From a checkpoint of a small mixture-of-experts model trained on Wikipedia: 9 layers, 3893 steps.
Below are experts of layer 5 (counted from 0) of a mixture-of-experts language model. Rows are named router (the router's row for the expert), up (a neuron's input weights, with its number) and show model dimensions 0-159. Each number is 50 + 12 x the weight over its row's rms, rounded and kept within 0 to 99.
Before each expert's rows: a language model's description of what the expert responds to. This comes from a sample of Wikipedia text that the model never trained on.

# expert 19
Word starts and function words in chemistry, biology, physics and math text, e.g. syn, gene, acid, ep-ithelium, te-trahydro, and can or of.
router:56 60 55 48 52 31 54 46 44 43 56 67 35 53 32 56 39 48 52 45 54 51 28 55 74 42 38 42 32 83 42 38 42 60 41 63 54 46 46 69 61 42 71 65 42 34 46 58 51 50 81 65 53 43 74 46 57 56 38 68 25 41 68 43 36 60 43 41 56 51 49 41 57 47 71 31 59 56 43 43 65 47 50 63 47 45 77 53 28 30 37 45 53 55 26 33 69 46 62 29 25 67 41 48 63 39 47 55 43 67 50 52 62 52 35 64 32 46 56 57 50 51 70 57 52 55 50 52 58 33 56 58 44 42 60 68 47 35 42 37 34 33 66 42 48 63 61 40 60 54 43 39 63 65 49 35 62 44 45 63
up2:51 61 54 56 66 43 30 55 36 51 59 67 35 33 43 47 56 68 25 66 59 58 63 43 62 39 68 55 43 47 46 49 49 49 44 71 67 63 52 60 53 49 57 38 56 46 44 43 48 50 41 33 34 80 52 58 35 34 44 56 54 38 39 35 52 44 44 50 54 52 60 56 88 61 53 47 50 72 27 41 57 61 59 54 55 38 54 54 41 47 37 58 49 35 31 43 53 31 60 36 46 56 53 50 66 64 38 40 52 35 68 60 56 51 47 59 43 28 46 37 49 69 67 58 53 83 52 45 90 39 37 59 47 39 41 28 46 49 49 34 26 51 47 39 35 44 51 38 45 53 50 46 77 44 57 45 45 75 45 55
up3:20 42 52 45 52 49 53 42 37 53 55 48 14 39 52 55 36 48 51 29 52 63 53 39 43 36 60 32 75 54 53 61 57 39 60 45 71 49 32 64 56 55 42 60 58 48 51 53 62 42 72 50 61 48 65 31 46 52 36 54 51 43 68 52 51 42 40 44 38 59 41 36 52 70 49 34 74 39 33 60 49 51 30 64 76 61 48 56 47 25 63 60 49 66 51 46 49 63 41 33 69 26 59 51 35 63 40 73 48 51 40 47 49 49 47 75 60 38 28 46 34 52 44 66 60 61 66 29 57 49 64 62 60 56 43 87 44 41 58 57 50 51 52 28 41 56 58 49 59 60 51 54 64 43 46 49 49 45 53 68
up4:73 41 61 56 52 28 43 52 61 40 45 61 41 62 30 58 34 70 50 65 49 41 45 46 48 46 27 39 37 68 47 59 49 57 31 70 46 50 46 74 56 64 60 70 42 48 61 68 40 31 63 61 67 42 70 54 63 50 53 37 40 45 49 66 46 54 68 37 32 74 49 51 47 36 48 45 51 63 59 42 39 52 45 58 40 38 62 59 52 43 40 66 63 54 31 47 52 58 51 35 45 45 40 64 58 57 29 36 41 55 53 39 63 69 49 54 50 35 43 56 43 74 36 55 58 60 47 56 64 55 49 64 49 64 58 31 36 07 36 47 41 50 32 44 53 57 69 37 64 32 36 60 75 45 60 53 39 46 57 62

# expert 16
Table pipes, headings and words in album, song, film and episode articles and chart tables, such as film, album, song, released.
router:46 68 59 57 62 56 52 62 67 44 57 58 30 47 46 44 50 40 62 40 43 46 47 43 52 45 43 43 44 52 35 62 48 66 62 52 48 58 37 67 69 55 49 38 65 47 36 41 24 45 58 53 64 51 46 60 49 47 69 66 46 49 54 37 54 40 57 53 52 39 42 67 47 35 60 19 52 64 33 55 60 57 26 60 57 50 56 26 16 38 49 53 50 75 46 50 62 51 37 34 57 44 64 55 70 18 36 56 36 51 45 39 55 64 53 49 46 65 37 48 33 50 57 40 51 38 37 63 64 40 45 59 36 44 41 62 47 31 36 33 68 61 56 48 26 52 51 27 76 57 45 87 55 69 47 46 55 53 52 66
up1:62 63 53 63 47 45 57 50 74 48 60 52 43 52 38 39 49 62 20 78 47 45 47 51 50 51 59 69 31 34 71 68 24 59 48 77 47 52 73 50 44 19 63 40 53 51 30 47 45 26 25 51 49 49 40 44 38 53 36 40 66 59 48 44 56 46 57 58 22 34 62 61 57 41 69 47 34 57 59 57 38 57 46 54 42 45 77 43 39 48 64 48 54 45 56 51 53 45 46 58 54 40 73 55 71 48 42 50 48 36 42 61 38 48 39 46 46 59 49 45 64 47 53 49 34 55 40 53 53 46 53 64 48 53 42 36 40 59 07 45 67 42 58 51 54 72 51 42 68 61 60 38 57 57 49 33 67 52 39 63
up2:48 50 65 60 53 61 57 52 45 34 71 46 42 51 60 53 51 56 59 40 52 55 36 41 48 39 47 59 49 49 42 47 68 62 52 38 44 69 48 43 54 53 54 57 69 60 31 33 35 57 37 58 55 32 43 50 35 39 49 49 48 31 69 58 63 57 45 80 38 50 36 74 41 53 48 53 59 57 50 60 71 11 40 24 54 49 47 32 56 34 42 33 45 55 46 46 69 54 40 52 50 38 49 60 70 12 36 59 51 53 45 48 52 63 39 52 62 63 39 27 52 48 24 44 51 45 59 40 60 72 47 49 63 32 66 35 48 56 44 42 51 70 36 57 44 60 37 47 53 19 48 43 50 52 31 39 44 67 27 64
up3:45 38 48 66 48 35 31 61 44 44 67 54 46 61 50 46 59 67 37 43 74 56 31 48 37 34 51 33 50 39 51 40 40 45 60 55 43 53 40 48 46 50 29 42 59 55 26 63 41 58 36 49 41 47 49 44 60 43 53 54 36 69 46 68 52 74 56 59 39 32 27 61 48 33 53 30 56 53 51 52 61 41 47 44 50 57 65 23 42 62 31 60 50 50 44 73 54 58 34 47 46 36 85 63 60 45 52 53 32 45 31 57 42 47 44 40 69 59 49 76 37 57 60 43 47 38 46 60 92 31 33 63 37 29 64 43 58 59 29 54 62 52 61 36 48 58 43 50 61 57 44 58 50 58 49 67 68 61 46 59

# expert 17
Pieces of Spanish, Portuguese, Italian and French names and titles, especially particles like de, del, San, Le, Di.
router:61 61 45 46 40 39 51 40 50 44 56 56 19 58 57 65 64 48 53 43 83 56 48 37 40 70 29 34 45 57 44 70 53 47 33 45 52 72 60 52 56 76 67 52 60 52 44 55 33 47 48 47 62 42 58 56 70 50 42 43 49 48 51 71 46 50 63 47 60 35 34 57 39 28 75 38 62 55 31 61 29 39 40 64 55 58 66 46 43 48 49 40 45 71 53 41 64 39 55 54 56 35 82 62 66 44 45 54 33 43 42 46 47 48 51 51 55 42 72 47 54 52 73 37 74 31 35 45 59 45 47 40 30 57 60 62 67 43 25 54 55 32 61 40 20 33 60 52 49 55 40 56 52 44 47 60 40 53 39 42
up1:49 62 62 48 57 52 44 62 33 43 43 48 34 56 55 47 43 26 58 54 77 53 47 58 41 70 50 33 66 56 44 65 47 30 43 61 53 42 37 45 41 62 65 54 34 53 59 58 39 54 58 55 56 59 47 51 58 64 55 54 46 43 45 37 71 43 47 50 59 36 47 41 46 45 81 42 68 57 44 77 31 37 33 45 57 33 81 52 61 38 72 62 60 62 62 43 58 69 54 41 52 21 43 58 59 51 65 39 54 35 50 62 45 61 61 60 54 54 49 44 60 42 70 45 73 36 30 44 66 56 41 48 73 40 60 36 39 52 44 73 26 16 59 32 46 44 59 43 52 36 43 54 51 52 71 51 48 52 59 41
up2:31 73 15 49 27 72 66 40 48 62 55 48 55 61 58 44 59 50 48 31 46 48 44 38 63 14 61 56 33 39 39 59 33 34 59 38 59 44 51 50 58 46 68 35 50 55 37 61 44 44 60 44 55 32 32 38 39 46 48 54 64 47 68 64 52 67 67 54 70 41 48 49 65 41 52 38 60 41 48 48 28 54 46 52 81 67 60 43 25 51 61 51 41 68 54 49 58 64 46 41 41 37 66 50 64 38 42 47 49 25 46 54 64 29 51 48 49 48 55 36 54 46 48 35 67 64 30 65 37 69 47 46 52 52 32 48 39 44 60 48 44 48 52 46 53 40 52 24 55 56 49 58 51 37 64 29 43 31 43 58
up3:44 57 56 74 49 53 58 54 41 63 54 47 38 40 41 31 55 40 46 64 45 63 45 43 32 64 50 42 27 50 55 71 49 46 64 51 54 55 44 63 50 60 60 65 64 46 44 57 52 50 42 51 36 35 52 60 52 56 65 46 57 36 61 34 55 37 28 47 84 59 45 62 53 37 61 25 51 50 33 53 48 64 50 57 83 61 44 64 49 64 38 53 47 66 65 44 37 54 50 49 28 66 58 48 50 36 54 48 67 20 48 36 48 39 42 71 43 49 74 48 43 47 65 53 45 61 32 27 64 53 35 43 46 44 59 50 67 40 68 61 50 40 52 79 31 53 38 42 58 63 46 65 41 37 69 26 46 37 30 65

# expert 13
Short mid-word pieces in common words, like arch-bi-shop, emp-la-cement, sw-im-mer, plus nouns like wife, daughter, love, couple in narrative text.
router:52 72 53 77 46 39 46 39 43 50 59 53 48 65 52 50 59 41 46 48 43 56 47 45 60 50 28 47 48 70 57 60 56 40 50 50 60 68 57 55 63 56 36 50 61 53 63 40 31 44 45 37 63 68 40 38 50 65 44 33 11 33 55 37 28 52 58 48 64 60 26 46 68 42 64 54 47 73 41 74 38 40 47 32 51 41 73 44 53 67 37 63 27 47 58 49 71 47 58 41 23 58 39 60 47 53 19 60 34 50 56 61 59 46 58 55 57 36 53 67 54 67 58 39 47 56 41 37 45 42 38 35 51 42 48 60 39 31 47 29 54 48 52 47 49 48 32 48 52 57 35 62 66 36 67 20 57 43 45 52
up1:62 71 60 71 71 30 52 40 50 59 55 35 58 34 69 41 68 20 41 37 42 62 31 17 51 65 35 50 31 57 37 71 62 41 64 37 39 45 45 47 47 52 24 69 46 52 50 31 46 53 50 44 61 41 73 39 49 49 35 31 40 48 48 51 62 46 64 67 45 45 46 59 50 37 59 45 59 57 42 54 47 39 35 54 34 41 54 36 35 41 37 43 45 63 39 51 61 43 60 64 57 33 56 48 37 36 56 49 63 54 52 50 68 45 68 65 35 48 50 51 60 59 50 36 61 58 67 53 37 32 69 48 65 58 33 41 39 42 47 60 52 38 52 57 25 47 72 47 50 48 62 71 50 68 46 58 40 36 71 46
up2:47 50 56 41 52 63 47 53 58 47 30 58 37 70 62 60 46 44 57 58 48 57 40 46 47 46 67 44 25 77 32 67 58 30 31 48 49 42 53 67 71 52 41 54 34 61 69 53 36 53 38 31 33 49 41 64 53 58 63 41 28 52 46 59 46 57 64 59 53 62 51 42 43 44 54 51 36 38 40 27 66 45 28 30 43 57 51 51 58 48 51 37 53 40 52 35 64 56 63 33 44 51 38 52 42 57 61 64 33 33 48 62 50 66 53 49 44 46 20 67 52 70 41 52 86 54 26 37 53 42 53 58 62 34 28 56 57 64 58 74 34 59 58 47 48 74 53 49 42 55 60 47 49 42 56 61 50 36 21 58
up3:42 54 78 56 56 41 42 48 36 42 56 44 38 67 27 48 45 67 53 37 57 52 53 52 38 63 50 42 30 50 43 57 32 24 25 44 58 46 46 47 63 52 37 36 52 56 56 48 50 50 55 27 39 52 51 40 72 51 56 49 61 49 70 60 37 58 33 46 49 53 23 37 63 48 51 59 57 74 66 69 24 51 53 21 67 47 54 63 45 59 36 75 31 58 64 51 48 51 63 31 40 40 49 53 61 53 40 47 39 52 52 71 31 30 43 50 54 54 61 78 68 58 46 29 50 60 30 50 55 33 40 42 50 53 47 57 54 47 16 53 54 63 56 46 51 59 56 69 42 60 47 31 69 53 62 36 42 59 49 49

# expert 27
Inner and final pieces of ordinary English words split by the tokenizer in running prose, e.g. ste-re-otypes, nor-m, te-am, rem-nan-t.
router:41 40 47 75 44 32 41 49 54 29 47 67 49 56 47 55 51 58 60 47 54 56 52 48 68 54 50 54 59 65 47 55 45 42 67 45 58 62 52 43 53 48 54 53 60 42 57 56 48 50 49 45 57 36 42 43 38 58 47 34 14 56 40 43 35 62 62 49 36 54 44 37 86 51 53 62 40 54 24 84 52 47 52 64 50 26 48 56 47 54 30 63 28 58 35 66 80 58 59 55 51 43 58 50 65 27 19 64 15 55 50 50 85 48 44 55 45 61 52 58 53 67 48 44 48 64 50 59 61 35 37 36 51 51 43 56 58 25 48 36 47 27 46 47 55 69 57 38 60 47 58 54 46 48 61 43 41 36 36 58
up1:47 44 35 56 36 58 53 37 26 47 40 66 46 33 68 53 73 52 25 28 57 59 54 36 70 50 75 58 47 47 32 48 71 68 55 50 45 66 43 55 48 64 41 34 74 56 50 25 45 59 58 32 54 41 66 59 45 49 45 44 53 43 57 43 55 76 62 54 38 50 52 47 46 33 50 55 54 54 34 63 46 45 64 50 43 44 52 60 33 34 32 45 36 57 46 38 51 66 41 69 48 18 50 44 64 40 25 61 39 39 73 59 77 32 51 50 52 40 39 39 59 43 79 62 52 46 54 52 47 66 58 48 42 63 37 48 55 45 30 46 57 41 53 41 56 62 54 41 57 41 64 35 52 71 60 57 55 35 33 43
up2:28 47 51 61 30 57 56 36 42 36 62 66 54 67 41 44 54 52 36 57 37 55 28 67 50 57 37 34 56 62 40 54 49 38 48 53 48 40 25 41 73 65 45 46 44 54 27 61 64 56 42 45 27 56 59 47 47 43 68 19 40 52 54 49 42 70 70 65 54 49 40 47 61 50 47 39 54 52 47 77 44 40 42 59 40 51 49 60 29 73 56 89 55 55 26 54 56 51 53 46 47 60 52 60 54 40 58 54 49 63 44 57 49 64 52 76 41 68 48 39 48 43 44 41 35 61 40 45 46 39 44 48 75 55 67 51 48 37 51 53 45 32 39 23 57 70 33 38 46 52 50 48 69 52 19 35 44 45 61 40
up3:39 41 57 53 66 34 55 60 54 32 58 49 50 41 67 35 73 59 49 44 37 56 49 36 57 50 51 37 45 77 44 59 59 41 41 55 51 50 37 41 56 51 57 56 58 30 51 57 50 78 38 45 40 23 39 70 68 48 56 48 35 55 62 50 49 65 56 61 59 38 47 45 38 60 47 50 47 31 51 53 54 58 27 67 70 31 46 53 51 48 20 48 19 51 32 61 71 58 49 32 48 48 45 68 49 30 52 66 48 30 28 42 56 50 14 43 65 42 62 68 39 45 42 57 48 40 53 61 80 29 55 42 71 55 44 52 55 51 46 40 58 58 74 27 42 59 49 38 41 47 47 59 48 40 53 66 47 56 45 52

# expert 59
Tokens in sports biographies, infoboxes and results tables: pipes, colons, line breaks, and institution words like University, College, New, Stadium.
router:65 51 40 49 40 38 55 40 50 35 49 63 24 52 55 57 40 44 62 53 43 58 36 43 68 33 53 69 43 58 42 72 56 41 36 70 68 64 39 44 52 45 56 57 48 45 53 62 42 61 39 26 59 43 58 43 52 35 38 34 56 48 44 54 57 43 28 24 60 45 40 68 47 33 50 51 56 49 37 75 68 54 39 52 68 44 52 49 50 33 49 76 46 58 58 61 51 65 44 40 60 42 56 54 73 39 20 54 48 55 37 48 60 39 48 68 64 56 37 37 61 45 81 39 40 52 44 38 58 69 33 92 33 43 63 65 40 31 40 40 58 42 58 38 50 47 46 59 44 55 54 51 62 54 56 52 40 69 64 59
up2:61 30 30 58 55 44 41 28 47 30 29 54 55 57 54 49 63 38 45 38 33 49 59 68 86 47 55 69 50 55 41 42 66 75 48 64 49 55 61 75 63 42 49 45 52 52 50 24 55 46 60 33 86 41 75 64 46 46 42 36 42 37 56 60 65 43 43 55 52 35 34 60 67 49 50 62 42 39 45 54 59 37 45 49 65 35 51 46 64 43 48 62 56 35 58 56 63 35 77 45 45 28 35 55 61 36 28 58 35 55 38 58 42 48 51 48 43 58 72 45 56 38 75 43 57 43 40 45 60 56 66 47 55 35 68 65 58 52 43 45 42 36 48 61 61 57 45 48 44 43 43 26 51 40 46 39 32 57 53 44
up3:56 30 67 24 49 37 54 39 30 40 49 69 42 58 47 35 41 55 66 42 52 50 40 32 55 48 53 56 62 36 43 43 48 61 60 60 52 46 64 34 75 48 70 83 44 54 44 38 50 40 60 35 49 38 47 51 75 34 62 47 56 51 39 54 43 82 44 57 54 48 65 52 51 29 46 42 46 36 37 60 58 64 33 47 49 62 82 46 53 28 46 45 66 65 46 37 52 42 53 63 45 38 40 47 68 33 40 44 41 55 48 52 72 65 34 53 44 57 40 36 54 52 60 48 51 71 59 62 55 38 56 72 41 51 43 67 70 56 42 68 54 56 64 52 65 65 61 57 31 48 42 30 50 49 56 38 54 47 43 82
up4:79 44 46 63 51 31 35 62 54 32 43 55 62 51 48 59 43 50 65 32 57 57 48 60 53 49 59 46 26 81 34 61 71 51 68 70 30 48 46 50 48 48 50 59 36 52 43 50 41 52 38 55 39 34 51 39 61 70 31 47 57 48 48 80 40 57 55 29 39 60 33 70 66 57 46 49 49 65 33 58 68 30 38 39 71 64 38 46 47 38 63 63 62 51 29 50 52 52 51 49 51 41 45 45 50 51 50 38 40 48 49 72 60 49 42 80 69 46 35 45 45 69 38 45 89 64 46 40 55 51 68 54 41 55 44 52 29 33 36 52 59 50 35 46 51 54 72 49 51 45 58 45 40 54 41 53 46 39 64 59

# expert 45
Function words and LaTeX symbols in mathematical or biomedical explanations, e.g. \le, on, is, newlines inside $$ blocks, cells, protein.
router:46 56 78 45 51 32 61 60 44 38 50 59 38 61 57 44 33 47 55 42 42 46 30 41 55 41 39 51 32 58 40 43 33 54 52 58 48 36 39 53 66 40 63 48 44 36 28 72 46 51 81 82 36 40 81 38 63 41 42 64 25 63 56 60 32 58 54 47 59 52 45 49 57 40 67 35 49 58 42 40 51 39 45 50 47 25 63 55 25 40 35 58 31 57 29 36 59 56 64 36 50 51 52 59 60 39 45 67 42 59 39 48 43 57 47 80 58 41 52 62 62 66 56 54 65 76 47 62 46 48 55 44 46 45 63 59 55 44 38 50 30 27 50 41 35 51 63 51 49 50 65 47 59 56 51 19 45 46 54 56
up1:66 38 58 55 53 51 66 49 73 52 49 45 54 52 77 45 37 47 31 44 51 63 56 26 40 27 45 72 43 56 42 67 21 72 44 68 50 54 69 58 47 35 55 34 50 49 47 45 60 49 61 62 49 52 60 54 45 47 42 41 60 38 48 63 53 71 66 53 38 41 48 69 60 52 53 50 53 53 38 51 53 48 58 32 51 59 51 07 34 50 43 53 62 46 50 46 37 47 56 56 37 54 46 59 60 40 61 36 57 41 66 52 62 53 36 56 69 54 69 58 43 37 55 43 52 61 19 61 27 60 59 37 25 53 51 66 61 49 42 39 67 58 38 31 40 67 65 37 68 44 37 50 37 42 30 22 56 45 42 42
up2:51 47 89 25 31 31 73 37 73 52 67 63 50 58 51 46 49 50 69 49 51 52 18 56 47 62 42 31 51 49 46 62 41 53 62 46 38 49 39 55 52 47 52 45 81 54 38 65 54 54 54 65 60 30 73 33 35 68 55 66 24 44 72 58 64 50 76 46 39 47 40 55 65 54 55 47 38 45 42 29 41 25 43 37 66 48 50 55 68 39 60 46 40 41 44 60 56 75 52 42 40 54 52 45 67 42 36 56 51 52 39 59 38 67 50 53 43 55 56 68 51 61 53 49 45 65 36 48 52 50 45 60 49 53 48 46 31 50 71 49 56 35 64 49 54 62 62 71 32 57 68 41 45 40 42 37 56 49 44 57
up3:42 60 51 33 87 45 48 68 25 26 70 55 52 55 40 40 49 43 46 53 54 49 35 43 50 42 43 36 53 61 65 41 35 54 37 49 46 39 66 51 52 36 66 62 56 48 40 59 60 53 66 69 47 21 40 37 30 50 60 55 51 43 57 67 36 56 54 56 72 58 34 47 62 37 63 52 47 38 41 35 57 30 51 39 67 45 62 51 40 48 54 55 36 60 45 51 59 71 40 39 57 45 56 39 51 60 54 61 37 43 46 41 47 53 55 54 70 19 47 65 63 37 54 52 68 44 31 42 41 50 36 62 47 46 62 64 61 37 20 38 42 44 70 40 43 58 43 45 51 40 76 62 42 62 53 23 44 38 51 78

# expert 21
Middle and final pieces of personal names in tables and credits, e.g. Vi-al, Mer-ed-ith, Wat-son, Fulvi-o.
router:56 47 52 36 49 21 43 49 53 29 61 67 35 54 33 52 68 46 32 62 54 65 60 47 46 53 57 53 49 63 47 61 33 42 50 44 52 74 30 30 58 48 57 49 52 57 46 54 33 66 28 46 47 52 65 63 45 55 68 43 54 51 49 50 55 54 54 42 44 34 21 60 54 41 61 58 59 50 39 50 34 54 34 55 60 36 60 39 50 56 56 64 51 51 40 55 77 49 45 47 49 48 74 70 77 49 43 59 30 58 54 67 42 55 48 57 49 39 59 59 67 68 39 34 54 45 39 46 38 42 42 53 15 49 64 67 61 46 31 37 40 46 59 31 42 68 65 54 48 75 78 47 52 63 28 58 26 56 41 52
up1:36 40 49 26 26 43 43 35 38 37 71 80 41 54 62 35 48 41 50 50 58 50 54 30 60 66 59 44 40 64 34 42 46 50 62 46 37 46 46 45 66 50 48 45 28 48 50 52 23 49 46 61 56 79 55 62 64 44 65 50 20 59 57 50 52 71 41 57 48 39 61 73 45 30 62 55 58 49 47 56 59 48 44 54 60 47 57 38 48 41 60 44 47 43 53 62 57 35 72 68 70 59 65 44 27 36 56 53 37 36 59 50 64 63 49 40 43 68 44 53 70 58 37 35 64 43 40 68 49 48 64 43 61 30 67 42 50 44 37 60 46 43 73 57 32 66 55 55 50 63 31 47 40 48 45 59 41 29 69 65
up2:34 45 58 26 29 45 41 42 33 38 53 81 23 41 34 48 35 39 43 59 50 65 34 38 21 41 51 48 57 70 49 57 43 58 64 35 57 53 34 46 57 62 55 50 45 45 34 46 66 69 33 40 70 57 46 57 52 48 60 68 53 54 52 66 59 48 26 43 41 65 48 47 40 29 48 56 40 40 41 57 58 61 39 69 51 39 58 42 50 47 68 47 55 52 52 76 81 50 55 58 43 44 70 51 62 51 40 41 40 53 51 63 54 40 38 63 31 47 70 63 78 68 46 61 59 52 39 73 48 64 54 55 42 42 34 68 72 56 68 22 45 39 58 48 57 46 40 57 50 40 59 39 49 56 50 50 41 56 46 42
up3:47 36 41 54 40 45 35 43 57 20 57 58 60 43 39 42 58 60 42 41 43 44 51 42 61 32 41 48 54 75 60 61 20 67 53 36 51 57 37 64 50 31 53 75 51 58 35 63 45 69 59 48 45 48 60 54 66 43 71 55 22 36 61 36 61 69 65 43 49 24 28 59 43 42 66 41 58 49 45 66 37 49 66 38 66 46 64 51 42 34 58 59 48 71 53 44 31 53 39 45 74 49 40 33 61 47 56 75 40 54 47 46 57 41 46 35 35 51 48 59 56 60 55 48 57 64 64 41 44 44 63 32 56 55 68 47 55 75 36 28 42 33 36 59 49 69 44 40 53 66 57 51 66 44 54 69 53 58 56 58

# expert 37
Function words and short words in sports writing about teams, drafts and wins, e.g. defeated X to win, pick by, for the, All-American.
router:51 23 34 62 55 30 47 42 50 35 70 83 42 56 60 45 44 41 61 48 41 68 46 36 44 56 44 65 33 61 28 49 39 46 41 60 66 55 43 53 72 60 50 45 57 35 48 44 33 65 39 55 63 45 43 55 69 37 47 40 64 37 59 60 52 43 55 41 61 50 45 60 60 26 56 48 61 71 39 53 57 34 56 46 76 34 50 35 44 43 49 54 46 61 44 53 49 57 34 42 58 37 54 46 57 48 44 57 54 50 49 71 47 51 43 60 61 40 46 51 85 60 75 46 59 44 43 39 71 58 49 63 24 45 63 57 53 20 26 23 49 52 49 33 52 79 62 49 45 66 68 43 58 67 61 41 47 49 58 48
up1:39 49 53 37 27 46 47 40 56 24 51 61 37 62 43 36 66 40 38 49 51 66 55 46 48 52 63 65 34 35 45 36 58 58 44 74 46 45 57 43 55 25 52 44 29 37 39 56 54 74 32 64 51 48 78 42 48 49 52 44 63 53 41 73 46 68 62 52 63 25 39 55 66 38 43 49 34 66 46 53 64 29 54 43 41 41 72 37 29 50 37 35 20 48 49 52 51 51 38 56 61 52 48 62 71 51 40 70 36 33 55 38 59 41 57 37 62 62 51 53 54 53 56 49 34 47 33 53 41 70 62 60 71 28 54 72 46 37 41 51 47 70 68 36 50 65 55 47 49 54 54 71 49 56 62 40 37 49 55 54
up2:44 55 46 52 48 42 48 48 61 35 78 68 33 62 51 57 53 51 54 47 33 33 22 67 55 41 50 66 39 60 39 58 58 41 38 58 57 52 37 42 81 63 51 56 58 34 76 57 34 54 43 54 58 22 44 45 56 19 57 58 65 45 45 59 47 41 72 36 48 39 58 67 62 45 40 40 44 51 42 49 37 29 51 48 71 32 70 54 54 51 38 45 36 54 53 52 51 42 40 51 39 48 44 63 54 57 44 60 57 57 38 52 59 47 27 34 45 64 52 40 61 64 58 43 64 70 51 44 68 64 61 62 60 50 91 60 44 22 60 33 48 56 57 48 67 71 43 44 46 34 46 48 67 59 46 40 38 43 49 50
up3:45 48 43 40 40 56 48 50 43 27 34 56 53 64 39 38 64 53 37 63 55 57 63 48 66 61 49 58 47 65 43 55 48 45 48 59 64 61 41 53 67 48 57 36 70 29 45 45 53 70 59 49 50 44 54 51 49 33 57 43 55 57 77 83 49 58 64 51 48 40 58 48 70 51 52 56 47 47 60 56 30 43 54 36 62 57 63 38 43 40 31 54 51 29 38 54 46 78 47 54 55 24 42 62 71 68 16 39 40 40 52 62 40 73 41 57 55 50 52 46 51 58 43 56 41 27 39 63 56 57 44 72 54 30 48 58 60 55 40 38 28 43 38 40 31 30 67 57 36 50 65 60 53 30 65 22 46 71 53 39